{
  "d_model": 128,
  "d_shared_expert": 0,
  "activation": "squared_relu",
  "moe_layers": [1, 2, 3, 4, 5, 6, 7, 8, 9, 10, 11, 12],
  "router_score": "softmax",
  "normalize_top_k": false,
  "balance_loss": 0.018,
  "balance_bias": false,
  "init_std_router": 0.0279,
  "norm_eps": 1e-06,
  "tie_embeddings": false,
  "lr": 0.0114,
  "beta1": 0.95,
  "batch_tokens": [32768, 65536, 131072],
  "seq_len": 512
}
Below are experts of layer 10 (counted from 0) of a mixture-of-experts language model. Rows are named router (the router's row for the expert) and show model dimensions 0-127. Each number is 128 + 32 x the weight over its row's rms, rounded and kept within 0 to 255. Numbers have three digits each.
After each expert's rows: "gets" lists some tokens that make up at least twice as much of what it gets as of all text. This comes from a sample of Wikipedia text that the model never trained on. Tokens count by the router's weight.

# expert 14
router:128149139118076101138164146145182110124084136133141183092167102117101179169172152095147111174121122097137109098171172143138107117088147087166084115159084126123148105072156109090095127066174093115160114069124117150169166161151093160076142132187099093107134101140098138115104157122164170100154068117095169157119164096117177158106102168077143153153135122179192172176134113185114186082115
gets: ":", " cl", " in ", "=", " un", " '"

# expert 34
router:135166168105085083127159156114157111122086131122138182064160148100102173130178178123161095168125068085128125102110148149143115166113154120167067089128063119128132108069180127094140115083159084153164132073125112177167126167162089159093131123186120104100169096135099090113118149123160157114161065148081174176120187096131130144106101111083134186135151114154157157165136075171111152091144
gets: "\n", "0", "|", "===", "\n\n", " Mar"

# expert 22
router:145164162111117082143176169134156131103081114138142183094162146111069159116153167130159104193108121108140109067098163112120090164106136108142084099148057166134149101096184106108110152088161093134155131079100114154158155160162115149100144130176108101063151128140107107100087184124164162093154056114093174190096166108128165095099099113086130166111127125169155181187164128177097145103117
gets: "\n\n", " to", " at", "1", " built", "| No."

# expert 42
router:138176142113102068152167160139166121118087101128139186092161120104089151126184152119160101190140099076160114091117186167107078126114152112146119089127096139120148096071171113133117154086173082140174156065159076155184144141162111163091127131161106077128160110144110128096086151134151137093163116121090144172108118093138132114092052134076146187163127097185137150166154092163111158074159
gets: ",", " is", "s", "es", "s,", " if"

# expert 43
router:139193122117117107157184168135179110111097129145154194094172108114104158166186152101131092165144109087123122086118188158145115155107138087152118109151068141162176094072183129123111193073189079131165101104143082149155141142179105147074146104159109106102153106164110136101089144125165151110153077123086157177116107094128137149109075102092132181130138079174158167174143119141102168099131
gets: " in the", " of the", " in ", " is", ", S", " ("

# expert 3
router:129165135113106072122169171142169112100091085116175160081176119102086171177147160102170098165129133101136115072117182130099117153092145112119098128135087143157135101066171100089122176081180102105152164099153086174155165154175104179081134100154107085102143126151105117123082171108159156108144092101096155169095150084094152097086098158072129159105133086184137148160158091170106117092162
gets: ",", "s", "es", " JP", "|---|---|", "e"

# expert 23
router:127183141107143075124177147112150110109096116123142174105165130124080169183143174082169116175128085122121119092148177132129096142106134096140097109128070145096185107099172121084123117069162092130161126094161115152143148139152091155086171101170125070101144106128104128129088152160140163112146080141079195160112149083130133163095081143061150182175143103139168150179148071186113158070105
gets: " |", " of", ":", ",", "|", " to"

# expert 6
router:170190149115114071145147170119147127094077098123170202097158142109100178152183153100131099172107096103149092079147163116117114137100146099138128081150082157158173115090181130094130143091172079136153105066161139192133154139157101157097142117179103102102139127155111137108110182107171152087151060133081173180101159083102147134108081131073137159104131115169153157178140134162112159093137
gets: " at", " in", "2", " La", " At", "ar"

# expert 62
router:126169138120097088116185157135168153107096161106151166099149115113099136138164174089151113174112115111137109087142194145115100141102144143128111108143078148142127094075161116071109156086170100140146128077121122172171191160169092143084132124156121087118139120171089110102092193164168155106168070142087168162110163091140158145103074110072152145139115104170143168177124062181081172080160
gets: ",", " (", " | ", " &", "; ", ";"

# expert 40
router:122173121113129092124182166140149123106081119188159176107156152091118152147151178096143114160107103061147110084122179124141094135117140099149106100138087138146195087100162097089108150080179067131167133071150124182163128156179098159090143078158088084092156117146097113108095170138162157097146086147067152161107146108114170123104089114076153152104150126147179159166114129170088175087091
gets: " |", " to", "′", " | ", " | R", " started"

# expert 10
router:166165166115134098104192160160160162100083118129143168119164119114110168137188169106163095165106056086117112092175167125106109169093136123164094082142074126146130090109161109126108142097146076119137120089127093151160181155191088147079158092150108091119150117140089109124097168135158124095155060101091153175107169082137143098096082104069166163180121107160156162161162088141082136099133
gets: "–", "===", " =", " |  |  |", " |  |", " =="

# expert 54
router:138143165109077071117180151149164106127094111143157172084168113095087142136187167089173099164117115109125112084165174100126066171114135100129097108124054136156146114100159100116090139062166073117161142103142124169149142162161090153106157121174094106121148094164108127103113155148168170115161087102107154177109145078121151131106066171091129178161149114170154134163124075179088182087131
gets: "\n", "-", " has", " in", "ians", "N"

# expert 33
router:154173156111121094152179170126167132105092127121134176075159084119099170154160177107153097167135121108117106089128177161135145174104167057149082098130083163177127071072153098088122115073167098144167114109163090150160155179147109144084133098182133085084161111137105120117105157119163161099157091102090179158113155103121147129099077147097135168115150110184138168170143082163087134070127
gets: "| ", " ", "\n\n", " S", " of the ", " of the"

# expert 17
router:136163127112136062132187181182154152124105137164153169107158101121084165129165164106143109159157112044137111086172157142124122166104135115152107110121074162141145094067171163117118171075182088138167152102136096185151108142163104157080123115194109100122170125154085121107115147136140135104160087138099147181105147087128175123086081183064145167124124106167169149162127119191098138095149
gets: " are", " were", " | P", " is", " to be", " died"

# expert 39
router:151155160117119085123187173103175156107094088133167180109160100105108153159157145081161103161124086092122114094133170123123137140093127104155115091149102183176147084073183126112111158069180107131151149100163092175138141174140100175070121112172123096108142111147094111101088165092181130105146053128084163174093151087125115160107083139070148180122122096158149169185158143149085132103137
gets: " ", " He", " he", " | ", " who", " s"

# expert 5
router:137163158111111087098160171185151136109078135101178182079145111105111174135186169103148121162111090096160100074177193140130137151104161115143099089141108147124168090065163107091093137066166088135137131101138104189139137149183103150077139119174128096120130113149100133127109173168150141103174104128071182180094145094124169133081074123101146153156100092165143158146139102181092142093152
gets: " A", " M", " |", "–", " Ex", "\""

# expert 38
router:142153166106139100150168150139161088106078127124160198104156123110099167154181182106159096169118085102159092088169176138119091159108146107156087089121069135122154096098163088108120165082181079136155117081111121163173146154169111174107137109175132094133149119145076118098088153163132137102156096118105162163114143109123190150085069106062130190152129110164175163174126083163101117091136
gets: ".", "\"", "on", "or", "\".", "er"

# expert 8
router:141170169111078079115166162134172096105093108115152190087153148093086155155151165112139101174163072120141094079106183126117100155107126106144113103107089127168135123096158109114063134063168093127169132097099101154165154141193111176111138102190105108129172088139105111116090142118165144107142064084102178200119173077125147109078104133089136170148133110178165163162140099157109121094137
gets: "The", " the", " The", " \"", " that the", ", the"

# expert 50
router:151150152111163073121153183172173122109088111115159175078167098092089147171176151097173086188127113105129087072146161100123124136101143105150091122153088127132159105084155133097098125096159072126170124096110129183141143147150089172075125112187099091093151102140102128101096176143158131111183096120081159176110160092120170152099093105094131162176138132181165169154129067182105147093123
gets: ", ", " May ", " January ", " June ", " October ", " April "

# expert 9
router:140156163122148099160153155147155152095102115106132172087173086117096154150167153092167086172128096076172108078129163135135119135108139098150108080105108176142178102064181141111111137063171093127151125099171100165139121155154083160084135130170083098105135149153111118106110156130155126086171090119072176192097133097123159119096091132062140193137137089161158162175137102186086140071109
gets: "2", " m", "1", " national", "ial", " National"

# expert 1
router:133137155108113069146181156137182139085102075116156151072150098089093166163171156106186105178123110096124114100129166171139132164117139063155115097159076156160141109065156130070121132065156098127173123078124107164144135166174105130083131133160112111130138110153099135133122174116159164099162065135094179162105166086125140138086098106074120182150133103153160167166148090169086153073124
gets: "\n\n", "\n", " had", " was", "| ", " to"

# expert 41
router:137163151108154090092161190111162147116101159169155182089171131116100160144187167105151101161127131101159143074106177143110093134107125110143080081140079134146146105069182098115121157082163094137147097082110087170157128157177099151070116081167077095133143115143096125104116183121167176097162091110112161179123133083121131126076098137076131165170156083157148155153109072164108171098116
gets: "\n", " a", " be", " with a", "1", "2"

# expert 31
router:146196159108129086125173168158177132129094143145132166115155160100090156155162147101159108161125069109125108098144155141134125142089125104173086091143083155156155111098193099082108158082164082119149139080137086154137178137173087180092144091189111102096144104147093117127098165137138154091186084107083164174119148101116150114103092099097143174185137096175169156164154122180103154064143
gets: "1", "5", " P", " |", "2", " Qu"

# expert 47
router:143159137119103093123170144101165158094075135104142190078160121107092174144154154081170103186139087111179107080151190119087102140113122111146086118118096134132138113095165070094100115076162097147169119078173101152175119160187085156084140142186153099116152098154070121122103143137154179099142066100091149193118151106134186146097084138099135161117137109163155139168121097169121148080102
gets: " and", "==", ",", " | \"", " (", " |"

# expert 32
router:186157153107126100111165183135177135132078113146142181108150128112109168140175160110176087194122109100144093077134173131117115161097150103147081109134099149124143119060165136100123128082179073137146115096184120158149146140143109166077127098178084081106141118152096113125080161088135162080169097139075164154113154084118170124106087101072123160144148090184151172151131109185098169074137
gets: " B", " ", "\n\n", " S", " a", " was a"

# expert 20
router:156160120095146078132161170149149103110088113186168162088156108109082188167168167107160119190115128115125097063132159115086086133116138091139089085153083140123145107067160124104104129101185107137157131111123107165163131151177101155077133109171131069109145114157088136136113158110162126084165081160073176180101143083137130112117076139077130154158122097160179162163149096172095125074087
gets: "\n", ".", "\n\n", "- Coordinates: ", " w", "es."

# expert 36
router:126145158126125090123167165112180152109061100120195184091154059084092160131180142089142090172144101095142100088105171143138087152115121092133119106126084137144121096091149134088075170062160092135179164082104122166144137161153091144075157112176134095091156115161082121099113146145188138109166096125095166184119152111128181123083082126112155154141125126163148150180133106177095150082142
gets: " in", " by", " ===", " In", " |  |", " K"